Weights of a small mixture-of-experts language model, trained from scratch on English Wikipedia: vocabulary 32000, 50M parameters.
Below are experts of layer 2 (counted from 0) of a mixture-of-experts language model. Rows are named router (the router's row for the expert), up (a neuron's input weights, with its number), down (a neuron's output weights, with its number) and show model dimensions 128-191. Each number is 200 + 20 x the weight over its row's rms, rounded and kept within 0 to 999.
After each expert's rows: "comes before" lists some tokens at least twice as common just after its tokens as in all text; "comes after" lists some tokens at least twice as common just before its tokens as in all text. This comes from a sample of Wikipedia text that the model never trained on. Tokens count by the router's weight.

# expert 15
router,222,179,178,222,220,178,178,191,179,222,223,212,212,214,183,222,221,212,181,222,222,214,213,194,177,180,191,222,222,217,222,178,211,222,177,224,178,223,222,221,178,179,221,222,217,178,178,223,222,176,221,217,222,212,210,221,180,222,218,199,181,179,220,222
up0,176,234,224,198,173,208,199,197,177,232,189,200,192,203,206,165,188,221,178,214,176,233,198,183,205,229,198,166,181,186,206,220,243,207,242,211,202,162,213,217,188,189,201,177,217,217,211,159,215,192,241,216,160,175,193,173,240,197,194,209,194,189,211,205
down0,222,214,201,203,187,214,188,190,204,214,163,202,156,178,206,178,193,201,216,174,195,197,211,228,185,203,228,184,190,163,158,220,189,197,237,188,158,185,202,210,214,191,203,202,197,196,179,205,194,212,195,208,200,170,192,225,184,178,171,177,175,186,177,187
up1,191,186,206,173,169,212,223,176,228,167,167,214,176,189,225,201,166,210,218,214,183,216,208,206,224,192,219,189,168,194,185,230,188,205,205,177,218,202,229,196,217,227,194,165,206,224,213,182,235,224,212,193,230,204,193,217,207,186,202,192,211,209,161,213
down1,198,202,214,213,210,172,203,164,211,173,232,213,177,225,215,211,186,213,163,201,185,194,190,233,204,225,229,218,154,193,209,168,183,187,239,231,187,198,187,185,159,199,233,219,188,192,216,173,223,208,224,209,190,242,199,179,229,237,167,184,203,187,207,168
up2,192,197,197,181,227,208,210,212,171,217,226,191,190,199,172,177,181,185,226,199,185,183,193,181,196,207,181,231,170,174,194,232,215,197,227,145,199,195,205,188,208,215,194,188,222,215,215,224,227,194,169,239,177,191,191,194,209,195,139,225,190,226,193,175
down2,176,227,179,219,221,172,207,220,211,167,233,173,183,192,190,217,202,201,210,173,203,186,207,171,201,203,191,229,212,182,237,205,205,196,152,178,178,225,221,189,193,218,185,212,191,204,203,222,202,193,204,165,210,228,214,196,198,182,171,170,175,199,229,203
up3,199,197,182,184,199,222,204,207,210,186,185,198,179,190,192,197,196,237,223,193,200,199,235,197,218,205,196,189,184,168,171,232,192,200,224,175,212,182,202,184,191,186,218,194,172,204,193,182,171,218,173,209,176,176,206,205,224,159,201,174,179,220,192,165
down3,207,197,230,210,197,176,210,206,218,174,215,211,197,153,199,227,185,202,218,203,197,198,191,202,197,221,194,169,213,187,240,205,195,207,238,190,211,172,218,218,199,173,199,234,218,172,215,199,226,212,204,219,236,186,209,220,186,215,226,176,217,206,200,207
up4,186,178,217,183,217,237,188,208,210,216,201,207,206,186,182,215,211,208,254,188,172,194,236,194,208,215,190,168,184,189,180,204,194,133,181,191,231,227,176,197,213,194,208,165,235,192,237,174,202,203,196,214,185,175,213,195,196,199,195,172,202,191,197,194
down4,219,185,227,238,211,190,210,211,220,205,142,182,219,213,190,230,260,247,214,171,198,170,207,192,225,208,199,213,208,202,189,200,224,196,174,209,200,216,206,217,232,171,199,216,215,230,200,191,226,166,182,197,187,220,202,198,176,205,202,202,199,199,255,214
up5,222,234,221,186,204,225,192,213,211,190,215,198,224,182,247,167,181,184,212,175,186,177,193,202,189,221,235,185,177,248,190,204,225,197,211,220,209,195,201,189,171,205,180,187,217,236,203,155,204,201,199,183,195,167,205,195,170,167,179,195,226,208,190,183
down5,204,226,183,213,183,190,180,231,199,191,187,214,202,163,162,209,177,204,184,205,158,210,168,204,201,182,209,186,227,204,202,201,195,170,225,192,204,164,221,198,211,204,220,203,180,200,187,222,194,221,188,200,219,234,200,188,190,210,224,179,153,170,223,240
up6,171,241,223,160,180,216,181,188,214,159,175,194,233,185,245,175,181,195,187,180,180,202,201,186,215,222,200,188,179,187,190,219,203,171,210,201,180,168,167,188,193,189,208,196,196,222,208,223,216,233,184,214,184,181,186,172,203,213,211,191,223,207,198,173
down6,214,223,182,219,210,201,236,205,209,182,207,193,187,203,199,212,209,183,220,235,168,208,190,142,228,201,219,189,161,190,219,194,228,200,180,206,216,180,154,215,194,218,204,183,173,219,178,205,154,207,166,204,199,218,212,229,200,192,217,177,165,211,204,207
up7,146,203,224,198,211,219,217,191,189,202,182,219,189,250,190,183,210,224,197,196,181,222,173,192,178,207,231,172,191,193,190,210,189,192,223,200,234,183,190,212,208,184,235,211,216,174,251,174,193,218,198,205,202,201,195,208,221,159,187,191,212,207,174,199
down7,208,178,170,250,242,176,177,206,178,204,193,178,175,170,225,193,187,188,186,206,172,202,209,155,217,252,200,219,178,235,238,237,222,174,186,222,203,167,229,186,179,202,211,184,190,178,195,161,219,201,191,185,181,199,204,215,214,197,219,211,185,202,208,235
comes before: "|", "s", "-", "The", "===", "In"
comes after: " |", "==", " =", " ==", "---|---|---|---|", " a"

# expert 7
router,222,179,177,222,220,178,178,192,178,222,223,213,213,215,183,223,221,210,180,221,220,212,210,195,177,180,192,223,223,216,222,177,213,223,177,223,178,222,223,222,178,178,220,224,218,177,178,223,222,176,221,217,222,213,211,222,180,222,218,197,179,178,221,223
up0,224,196,203,184,162,212,214,212,213,185,173,203,182,215,229,204,211,181,210,189,209,220,181,209,214,202,198,219,184,210,186,206,204,199,214,215,196,192,169,179,184,225,203,171,174,209,193,160,209,207,196,241,199,189,167,191,188,184,201,165,222,194,220,203
down0,194,209,227,169,205,169,180,223,182,212,216,203,203,193,237,199,208,206,176,200,193,218,188,221,208,177,192,209,215,233,189,203,196,197,196,238,244,257,205,165,209,193,221,204,213,213,190,206,233,185,203,232,203,207,217,199,212,227,212,203,219,193,197,180
up1,202,176,209,200,205,209,248,222,185,198,190,209,211,170,270,205,213,185,197,180,187,193,210,214,216,192,223,210,238,240,210,214,197,217,186,179,215,161,212,168,204,197,230,224,233,215,185,194,204,205,227,200,189,138,166,200,215,192,191,220,187,226,200,189
down1,207,212,183,170,203,208,180,194,203,192,231,181,184,211,210,186,217,182,205,216,210,217,172,190,171,180,222,189,180,201,191,184,221,199,212,196,189,192,228,190,205,209,222,196,192,223,213,186,176,206,172,251,222,242,192,204,163,204,178,234,174,218,204,213
up2,205,169,241,210,200,242,216,237,219,189,183,195,195,228,211,175,176,215,180,210,179,201,182,206,187,208,189,200,193,208,185,216,230,220,206,207,192,212,166,224,210,221,153,170,214,213,205,161,204,198,205,201,195,133,194,194,223,184,164,241,220,235,141,215
down2,193,168,245,192,214,185,227,184,190,182,175,227,224,186,206,163,225,191,187,230,244,188,194,160,213,207,202,217,186,230,215,215,186,217,200,195,182,186,211,225,170,214,188,216,217,189,233,188,217,196,213,186,166,161,203,185,244,181,180,231,160,204,197,181
up3,191,223,188,175,230,205,203,238,214,190,172,193,196,183,233,189,182,202,197,186,151,212,200,218,213,199,178,191,176,163,188,194,228,214,179,173,221,167,197,211,227,180,201,200,163,193,202,197,189,213,183,189,182,189,226,189,200,181,168,187,209,192,200,191
down3,199,207,211,187,194,202,215,244,208,143,199,210,166,197,191,177,203,214,167,205,178,228,169,196,231,206,166,245,206,163,217,210,231,202,203,207,194,221,203,218,192,186,196,180,209,188,202,199,232,201,191,226,199,205,195,229,177,240,212,172,202,231,232,201
up4,194,205,232,184,198,205,214,168,202,177,200,172,203,182,207,214,175,166,200,189,193,187,172,197,211,190,154,198,160,197,195,199,223,224,198,177,177,217,184,162,199,210,219,194,238,213,196,186,190,226,223,173,188,191,162,222,182,175,180,172,219,222,207,170
down4,191,210,186,230,194,212,164,168,182,187,197,188,209,192,213,237,205,175,221,217,219,202,188,199,171,202,196,225,190,179,194,191,218,186,173,227,183,197,232,220,169,203,207,188,191,193,213,225,249,196,245,170,208,191,215,211,195,212,195,221,176,193,194,187
up5,183,210,229,196,193,215,166,216,204,243,202,227,241,208,222,197,168,209,181,189,207,250,188,236,227,197,234,202,189,181,185,185,215,193,192,212,229,196,171,179,191,162,228,174,192,206,242,190,192,218,184,184,165,207,169,210,179,204,221,201,230,230,176,178
down5,151,172,189,201,247,216,184,205,219,165,218,208,234,176,162,187,178,209,230,172,198,225,154,190,222,188,182,179,220,170,193,208,178,198,165,185,203,195,211,182,198,185,215,208,178,224,185,217,171,201,223,198,190,204,225,191,216,223,226,260,244,201,179,209
up6,194,183,206,193,209,196,223,187,197,239,164,155,218,178,218,194,207,211,202,210,152,233,202,229,213,200,223,200,206,198,171,170,203,206,227,160,221,229,205,196,180,155,223,188,208,197,243,217,205,209,163,190,187,226,218,188,213,188,200,221,205,209,186,157
down6,177,192,217,222,183,204,201,209,184,198,178,189,234,189,175,213,213,207,194,233,235,177,204,198,218,198,237,206,200,188,228,202,232,238,210,200,200,188,211,178,185,200,201,164,224,209,187,212,194,173,198,184,192,204,202,197,204,159,160,192,191,199,178,186
up7,221,223,230,186,203,147,186,204,193,175,189,187,212,189,179,232,233,182,186,193,192,253,189,203,227,228,181,189,207,168,180,184,183,200,220,177,249,215,184,210,237,194,183,145,193,203,193,219,152,228,216,230,194,220,202,211,225,206,192,196,245,213,219,186
down7,201,192,205,152,192,179,188,178,199,192,199,211,201,227,164,200,204,204,201,241,201,227,207,205,231,178,192,223,209,201,225,174,212,175,172,220,229,213,204,213,199,221,224,213,199,200,209,192,213,198,165,209,193,163,224,210,179,194,182,213,172,177,199,208
comes before: " |", ";", "---|---|---|---|", "nd", " MF", " information"
comes after: " |", "|", " ", ";", " the", ":"

# expert 8
router,222,179,178,222,221,177,178,192,178,222,223,213,214,215,184,222,221,212,180,222,222,212,212,196,177,181,192,222,222,217,222,178,212,222,177,224,178,222,222,222,178,180,222,223,218,178,177,223,222,176,221,218,222,213,211,221,179,222,218,197,179,179,220,222
up0,208,203,244,218,183,194,177,168,179,194,152,197,201,212,211,183,207,212,205,209,172,209,164,196,169,212,220,209,220,168,215,200,148,208,225,209,213,186,198,156,225,190,195,187,203,190,221,165,183,212,224,208,183,238,182,204,207,211,194,203,143,218,184,205
down0,216,159,168,183,208,183,226,202,169,200,188,182,217,224,178,174,176,209,204,223,213,216,214,216,220,192,225,188,217,187,206,193,167,211,182,211,194,172,260,201,201,239,211,196,172,183,188,169,234,177,180,217,180,193,186,222,184,206,151,197,194,192,163,175
up1,174,152,225,186,183,232,198,172,182,170,211,202,222,184,200,163,204,159,205,173,171,247,236,182,215,158,203,195,184,209,190,214,191,185,219,197,185,203,164,196,172,208,209,185,224,214,156,177,204,219,176,206,201,210,185,238,206,199,200,192,221,203,177,185
down1,213,169,223,203,191,215,161,194,190,196,179,181,238,170,205,196,198,230,180,190,185,169,205,223,175,214,216,222,198,209,174,195,181,218,198,218,217,200,210,192,215,182,206,179,188,174,236,223,199,221,238,180,165,197,226,183,190,189,227,156,204,206,175,217
up2,202,181,209,170,173,228,186,224,208,172,181,225,189,227,231,185,217,212,192,192,187,177,200,222,179,221,202,193,212,229,178,205,201,197,205,172,207,226,202,166,176,200,186,197,174,190,186,195,211,214,190,197,202,181,202,198,236,211,183,196,197,172,178,198
down2,218,228,215,180,208,182,196,162,179,205,189,215,224,190,198,190,177,189,225,235,180,196,213,234,189,230,223,176,157,176,226,175,182,205,231,234,210,170,199,208,155,215,196,189,182,212,159,214,213,186,188,214,195,213,193,215,199,238,208,181,183,186,184,228
up3,221,203,198,164,176,225,203,215,208,170,191,212,246,199,201,185,213,195,188,182,198,183,222,210,217,193,175,242,192,203,198,192,213,159,143,163,182,182,197,208,227,222,173,185,229,183,224,175,210,214,183,191,173,204,201,182,221,218,190,199,197,201,191,192
down3,216,198,195,166,198,204,194,201,219,185,201,198,162,181,208,191,210,206,182,210,197,176,201,222,244,239,222,204,176,165,235,207,188,234,184,205,197,201,170,190,217,191,180,208,170,160,210,227,214,179,202,225,240,203,222,187,165,192,174,195,251,204,188,196
up4,177,193,227,182,227,179,230,177,230,166,216,176,201,178,196,173,173,219,254,222,188,173,190,162,204,229,225,193,203,221,198,182,219,201,186,175,223,172,196,151,218,209,211,209,182,174,199,210,178,211,213,198,211,198,181,187,206,153,197,217,196,201,190,183
down4,190,154,193,195,171,172,197,199,197,197,231,212,174,183,203,177,210,180,216,195,205,179,209,155,190,186,169,209,217,204,236,194,191,206,177,204,179,205,190,216,216,240,185,179,174,209,159,211,176,187,194,214,195,192,191,204,246,217,181,189,212,166,201,192
up5,169,199,231,181,193,203,202,187,214,201,199,198,190,176,216,184,215,234,184,195,182,196,171,233,220,177,230,198,186,200,192,218,185,168,183,177,226,185,219,208,220,206,201,231,201,174,231,201,197,197,189,182,207,155,231,178,214,204,212,195,178,237,188,164
down5,215,220,227,235,198,190,202,193,187,215,196,147,197,193,195,188,228,190,177,167,217,164,228,190,181,167,200,189,191,199,175,180,207,203,175,185,242,166,210,214,217,207,220,202,205,169,158,250,196,197,252,200,204,195,211,206,191,196,206,227,213,179,227,195
up6,219,203,217,194,200,197,239,185,232,205,188,192,203,193,187,204,222,182,207,216,170,217,204,178,181,191,209,207,209,231,216,180,213,208,207,190,230,178,194,183,211,205,136,194,209,191,200,183,187,227,192,159,189,209,177,211,193,187,198,234,210,224,185,205
down6,204,218,160,164,185,181,194,197,204,218,207,202,169,226,216,192,154,221,158,196,191,196,180,211,196,208,214,214,210,194,183,204,182,205,192,212,202,228,168,202,218,231,181,204,212,151,222,207,195,193,171,209,196,177,193,193,202,229,214,195,195,199,163,207
up7,184,204,215,177,179,212,209,164,196,177,195,229,179,199,167,226,176,205,201,201,187,199,222,180,197,217,203,175,193,180,186,219,189,242,188,195,207,180,180,201,206,199,219,194,199,207,203,192,190,199,200,231,195,195,214,177,202,204,197,183,218,237,190,166
down7,222,233,167,194,178,203,182,195,185,208,194,164,211,199,203,190,170,197,190,198,216,210,231,165,186,214,168,195,185,192,195,209,191,249,182,175,212,196,171,183,197,239,230,222,213,205,176,217,217,177,192,212,214,184,196,165,140,177,230,214,216,189,188,180
comes before: "\n", " The", " He", " In", " It", " This"
comes after: " |", "s", "History", " life", " career", " season"

# expert 23
router,221,178,177,222,221,178,178,192,178,223,223,212,214,216,183,223,221,210,181,221,221,213,211,196,177,181,191,221,223,216,222,177,214,222,178,224,179,222,222,222,178,179,222,222,218,178,177,223,222,176,221,217,222,212,212,220,180,223,217,198,179,179,221,222
up0,177,223,197,183,179,214,191,222,204,170,169,181,183,217,181,201,204,193,184,191,180,170,214,167,232,176,185,178,198,205,173,175,206,205,197,198,201,185,185,175,196,216,225,175,185,212,255,187,200,173,212,203,187,181,195,184,238,181,218,202,176,225,166,195
down0,167,222,179,196,232,162,199,144,198,197,173,193,187,216,186,210,198,226,166,214,215,212,176,182,232,200,186,201,164,196,230,221,185,197,172,232,194,221,206,213,198,162,170,194,186,220,198,189,174,196,177,208,190,242,199,183,206,232,186,213,235,218,191,215
up1,215,194,210,183,182,203,219,197,231,192,189,199,166,200,216,180,191,177,183,184,200,184,202,214,233,194,209,205,187,187,176,210,219,223,212,233,193,208,180,188,235,232,210,214,195,195,229,171,207,216,175,192,169,191,199,185,221,180,196,226,161,206,204,156
down1,248,209,203,223,199,193,216,175,197,187,180,165,225,218,208,179,174,202,214,197,191,168,183,182,183,203,152,198,195,229,216,191,159,208,222,216,208,218,205,196,171,228,212,183,205,201,198,194,177,202,201,214,194,155,180,184,209,218,222,194,231,204,220,206
up2,206,208,200,163,199,213,196,206,213,238,226,196,215,224,191,192,196,205,229,188,181,196,215,222,191,215,184,187,179,157,191,215,205,158,212,213,219,198,165,193,195,212,192,182,189,191,205,184,233,222,216,184,160,229,211,201,205,214,216,170,206,226,174,223
down2,196,202,221,176,187,191,160,180,174,219,211,211,206,218,216,177,192,184,157,215,197,229,189,212,201,210,195,198,192,232,194,210,179,212,190,205,214,203,172,223,213,216,211,210,222,193,202,228,172,237,206,187,195,167,174,168,214,181,206,162,173,206,196,189
up3,203,211,204,190,190,217,177,184,229,176,195,189,247,204,195,165,166,180,207,207,172,170,149,213,187,178,189,198,222,226,167,198,215,221,221,165,210,218,182,218,214,174,205,201,203,209,217,208,175,188,208,207,177,213,172,197,174,203,211,189,213,264,205,204
down3,192,195,203,203,191,214,186,211,199,219,192,191,187,170,190,210,202,178,224,218,215,186,217,194,206,203,203,224,193,189,137,179,216,204,196,186,184,193,196,215,195,206,201,238,210,175,179,211,205,193,230,193,224,181,206,236,212,234,220,181,191,223,227,173
up4,215,201,225,181,189,233,188,171,205,244,173,193,178,156,186,179,190,219,189,196,217,221,193,194,195,201,210,196,174,234,187,207,154,214,206,182,192,182,195,229,168,193,188,211,220,210,228,218,224,244,194,201,194,204,170,216,223,186,214,184,186,230,172,203
down4,224,212,178,200,188,183,174,208,194,216,217,190,176,169,190,175,168,186,190,186,193,215,212,192,228,240,186,237,169,203,197,201,197,186,208,216,170,157,178,193,213,198,195,210,194,217,159,204,209,225,158,206,219,187,208,161,198,209,196,219,220,227,223,184
up5,204,216,198,185,181,203,195,219,210,228,233,223,204,197,174,209,189,206,192,177,182,179,194,190,192,178,199,191,196,230,172,205,241,184,204,185,192,202,177,222,191,255,177,195,188,191,209,208,177,228,172,207,200,198,221,179,201,185,185,178,215,211,181,196
down5,168,148,197,177,204,199,173,242,218,173,196,206,206,209,229,189,188,211,221,207,213,202,212,174,236,209,197,190,201,216,215,150,188,186,208,191,227,212,184,169,199,182,207,182,216,219,192,199,213,196,189,168,248,201,242,194,190,178,206,186,240,182,204,197
up6,178,215,216,204,210,219,209,191,184,185,190,165,232,173,170,215,187,214,227,214,198,198,224,201,193,205,213,179,168,170,190,183,210,189,192,177,216,222,197,208,207,180,196,203,216,232,183,166,199,216,172,219,210,188,205,174,229,210,186,169,199,227,187,190
down6,187,182,202,189,222,232,219,186,201,201,215,218,189,215,200,222,217,188,199,187,193,200,204,228,241,200,174,187,185,201,222,180,213,216,224,193,195,180,196,170,224,227,161,148,209,180,222,229,183,204,213,207,211,215,171,203,157,199,212,206,209,214,181,202
up7,189,218,208,191,214,207,191,188,178,158,230,182,179,176,200,190,211,185,246,213,225,203,181,222,224,160,202,206,177,213,199,222,202,211,215,198,211,172,163,224,208,181,227,176,208,194,212,182,238,246,230,214,181,191,211,198,192,193,194,210,196,209,195,192
down7,202,196,199,205,226,230,211,163,212,236,200,175,200,207,192,215,225,222,201,208,159,186,214,208,212,176,164,209,227,216,176,197,221,207,158,217,173,167,209,170,196,210,214,213,154,199,180,187,216,215,217,221,215,212,161,206,171,174,209,168,232,203,219,192
comes before: " |", " ", ":", " /", " MPC", " Votes"
comes after: " ", " |", "-", "|", " km", "W"

# expert 27
router,222,179,178,221,221,177,178,192,178,222,223,212,213,214,183,221,220,211,181,222,221,214,211,196,177,181,192,222,223,218,223,178,213,222,178,223,178,223,222,222,179,179,221,222,217,178,177,223,222,177,221,218,222,212,212,221,179,222,217,197,179,179,220,222
up0,183,220,222,180,194,210,183,185,227,196,174,163,223,175,212,181,201,240,212,196,196,216,168,196,193,203,178,207,204,225,192,208,212,198,235,205,210,157,166,194,226,203,191,184,157,248,180,190,199,156,195,176,163,192,221,160,196,206,212,170,194,225,203,149
down0,201,206,205,240,204,187,211,220,203,216,222,208,229,213,215,201,208,194,193,197,205,140,206,214,198,196,200,173,205,193,210,216,191,190,174,194,226,170,197,205,178,196,172,217,213,202,152,188,182,186,206,217,178,201,169,200,200,139,187,203,223,209,195,218
up1,183,187,193,180,196,218,166,183,234,164,206,208,169,201,211,162,193,193,192,201,192,169,185,225,223,166,177,198,194,223,161,216,201,200,195,194,207,173,226,188,200,241,172,183,208,188,205,256,162,196,141,213,179,209,205,216,208,189,173,194,222,191,234,217
down1,189,206,221,159,213,201,179,181,217,210,194,217,226,216,200,199,157,172,197,156,193,196,205,170,187,183,189,210,197,204,172,195,208,224,236,231,187,230,197,199,153,218,147,204,196,206,169,181,199,211,198,203,192,195,148,204,229,228,184,190,218,200,201,238
up2,196,227,232,190,188,227,253,183,235,214,197,213,178,221,186,185,205,184,195,199,187,197,184,200,240,210,224,193,175,223,177,218,215,192,221,217,209,164,208,185,166,177,200,192,205,211,219,200,206,195,205,177,178,185,183,202,195,162,194,188,193,218,235,188
down2,180,176,176,186,188,192,179,215,218,223,183,221,227,209,161,208,205,214,214,189,197,192,213,220,226,211,204,180,233,180,209,197,165,212,225,215,181,185,220,196,136,188,216,185,182,154,238,218,182,212,217,181,198,184,182,198,202,229,177,207,223,223,166,213
up3,217,160,195,174,179,187,183,202,212,185,202,192,238,184,223,197,236,199,170,180,199,156,176,214,209,192,192,219,184,218,221,210,184,198,206,177,222,214,189,202,217,202,203,204,190,215,176,209,162,231,213,197,177,185,199,200,200,169,165,219,228,186,204,186
down3,204,206,184,235,208,208,176,188,238,174,260,188,211,225,146,195,223,162,171,220,222,217,213,183,182,202,219,185,191,168,219,241,187,191,193,202,190,211,217,202,181,187,200,196,186,209,159,207,204,189,186,178,238,232,186,220,211,220,198,185,174,209,209,212
up4,233,227,245,179,201,215,193,251,209,224,218,184,228,198,203,157,201,203,183,173,162,185,235,220,207,209,193,215,172,155,176,200,204,146,169,189,187,181,166,197,234,187,163,181,173,199,204,216,184,198,197,208,197,189,205,191,220,196,161,202,154,195,223,192
down4,204,216,196,165,239,173,197,189,183,223,186,230,209,216,239,189,191,163,187,224,210,218,213,199,189,185,173,181,205,193,219,219,207,196,174,185,213,174,198,204,176,247,178,212,187,218,203,215,198,174,218,190,157,209,209,200,226,176,199,178,178,201,231,195
up5,171,201,236,198,171,220,188,215,189,163,152,201,213,177,208,223,206,194,184,172,218,177,192,206,175,201,212,176,182,209,189,236,201,194,173,192,198,217,199,127,195,194,165,192,190,235,201,165,178,189,182,205,186,198,220,184,212,206,176,216,201,201,177,210
down5,208,200,245,183,189,203,196,175,181,212,225,173,219,188,209,168,216,183,164,230,208,174,200,168,223,162,169,183,200,164,165,138,222,222,173,221,224,196,205,225,194,208,188,198,212,218,218,218,211,203,192,199,227,205,158,216,219,180,212,204,195,212,212,212
up6,186,229,212,172,197,216,195,198,226,202,200,167,204,189,211,149,206,191,183,181,213,223,193,202,201,193,192,200,178,226,174,228,209,248,204,211,240,222,194,184,209,228,212,173,184,211,217,210,199,226,203,202,172,203,209,197,207,192,176,197,185,206,207,188
down6,190,221,177,213,201,209,194,188,167,214,213,196,188,196,186,218,238,225,180,201,212,166,250,239,235,168,182,211,222,202,237,211,212,227,201,191,182,208,197,184,284,206,197,199,213,194,176,222,218,158,229,194,192,213,200,201,188,166,185,194,203,169,175,214
up7,214,216,208,194,236,235,174,201,194,214,226,212,192,205,220,196,201,171,173,214,192,189,230,194,216,204,219,181,180,217,206,192,191,213,184,214,224,193,209,193,193,194,218,204,200,194,154,167,184,227,158,204,180,220,181,162,204,151,191,212,238,218,210,218
down7,206,196,210,237,179,211,163,187,207,224,187,204,165,210,225,182,215,215,178,186,214,209,193,228,202,198,225,195,211,237,203,209,187,200,204,212,215,205,238,200,197,198,211,208,206,195,191,216,227,204,204,222,203,191,216,190,204,180,191,207,195,232,185,213
comes before: "\n", "-", "|", " ", "In", "4."
comes after: ".", ")", " ===", "===", ").", ".\""

# expert 26
router,222,179,178,222,221,178,179,191,179,222,224,213,214,215,183,221,222,211,182,222,221,213,211,196,177,181,192,221,223,217,222,177,212,222,178,224,179,223,222,221,178,179,222,222,219,177,177,224,222,176,222,217,221,212,210,221,181,221,218,196,179,178,221,222
up0,221,229,185,196,197,200,208,222,202,212,168,163,215,195,199,231,208,193,214,203,214,214,169,249,187,186,201,173,199,230,179,223,237,200,164,206,222,190,202,172,199,209,171,190,230,188,220,217,196,187,213,189,152,208,229,193,243,212,244,213,198,226,218,197
down0,189,227,201,195,201,178,205,207,237,162,146,213,202,174,182,187,217,210,153,186,220,184,197,238,216,191,209,190,211,189,198,175,195,196,188,225,225,169,204,215,215,158,234,189,174,218,152,204,189,228,220,202,184,181,182,197,175,209,201,195,197,204,194,205
up1,241,234,203,183,217,232,238,181,208,189,163,199,201,187,205,182,151,205,215,170,217,223,179,173,200,208,177,202,185,149,192,213,205,206,225,182,230,202,205,198,237,218,211,192,188,215,226,227,164,189,190,202,191,201,239,175,165,217,216,232,171,219,190,203
down1,231,190,205,194,181,208,220,176,211,204,183,160,213,222,162,251,219,199,211,146,195,202,196,199,214,184,188,233,189,204,219,190,217,186,204,225,186,184,202,188,189,221,195,196,205,210,174,195,234,205,163,215,210,190,182,200,210,202,185,212,185,175,226,212
up2,182,202,199,188,190,212,220,222,234,161,195,200,208,196,212,217,215,217,243,184,182,221,216,228,227,211,208,236,179,213,177,183,201,222,210,176,225,171,180,217,182,166,201,187,217,208,196,201,187,181,184,191,185,173,220,187,207,207,212,209,239,229,187,199
down2,204,208,227,230,233,244,221,197,199,193,226,243,222,239,190,206,182,213,197,213,215,187,201,183,228,202,181,194,213,194,208,215,192,200,199,202,229,228,217,225,199,190,225,188,220,233,195,196,189,227,188,195,229,161,194,256,195,185,222,225,182,194,185,200
up3,215,205,243,173,199,210,215,210,233,201,186,141,176,221,221,223,175,196,209,202,181,211,167,217,212,205,216,198,172,217,191,186,192,214,202,181,226,174,252,192,214,193,181,223,220,207,217,187,179,194,181,174,206,183,178,185,229,181,219,174,210,190,160,217
down3,227,228,159,193,200,214,199,234,219,206,202,198,212,213,192,191,198,193,210,189,208,231,208,254,215,178,191,211,196,216,213,190,221,211,198,227,223,185,211,209,214,205,215,195,238,202,228,207,190,219,196,220,192,215,210,204,212,222,201,208,234,223,207,222
up4,222,198,219,196,176,209,224,168,234,202,200,166,194,161,212,195,168,182,232,163,184,171,196,193,184,179,215,192,193,232,193,195,238,215,223,213,226,203,185,181,171,206,215,203,209,203,225,179,172,217,208,170,168,203,231,140,209,177,175,187,218,188,201,189
down4,232,224,192,210,205,212,209,185,195,180,201,223,214,235,203,193,221,226,201,193,196,221,213,217,218,202,192,210,206,199,225,245,203,225,220,220,192,193,220,241,224,218,190,204,239,164,211,188,216,214,215,207,201,193,185,212,206,178,208,199,216,205,215,204
up5,170,197,214,181,207,241,217,208,213,169,172,200,251,200,200,230,220,168,190,166,179,207,206,171,218,201,176,189,190,203,162,210,195,179,238,165,238,171,169,185,252,191,175,202,204,225,197,200,186,215,233,208,215,224,170,205,223,209,178,202,200,228,210,195
down5,190,202,159,197,190,198,189,221,208,201,214,214,216,225,203,198,172,198,222,202,250,203,166,213,214,235,182,215,178,189,184,206,199,236,224,201,205,214,222,203,193,199,181,191,220,222,226,210,192,232,211,218,212,201,200,211,190,212,219,225,254,209,242,170
up6,216,199,193,160,181,233,193,201,179,192,168,203,192,194,202,176,184,209,195,206,195,159,239,161,223,216,214,182,171,193,156,215,218,213,194,181,242,219,197,187,209,174,187,184,197,189,228,186,172,206,171,219,185,187,173,178,206,221,221,211,186,219,200,187
down6,185,217,221,195,207,222,205,194,191,212,205,184,207,201,203,185,188,227,206,171,188,210,222,220,202,180,213,171,259,219,174,176,200,204,184,214,206,190,204,196,200,216,206,230,169,190,220,220,202,189,171,193,200,241,221,197,221,214,201,201,210,237,212,174
up7,224,182,216,187,192,187,200,246,181,186,184,190,167,151,158,156,193,171,181,160,170,186,213,204,198,200,222,211,189,167,203,205,209,181,222,212,211,189,194,158,187,199,183,164,207,177,171,165,173,219,205,164,196,211,180,211,207,221,187,183,207,221,190,214
down7,217,173,191,187,235,192,174,206,209,191,188,200,227,191,170,175,207,202,180,185,179,166,186,228,180,183,224,200,216,202,217,179,188,206,213,212,195,161,231,189,181,195,150,191,197,208,198,184,225,207,177,204,211,179,208,184,193,224,182,276,181,178,196,192
comes before: "==", "|", "-", " to", "=", "==="
comes after: "\n", " is", ")", " was", " to", " has"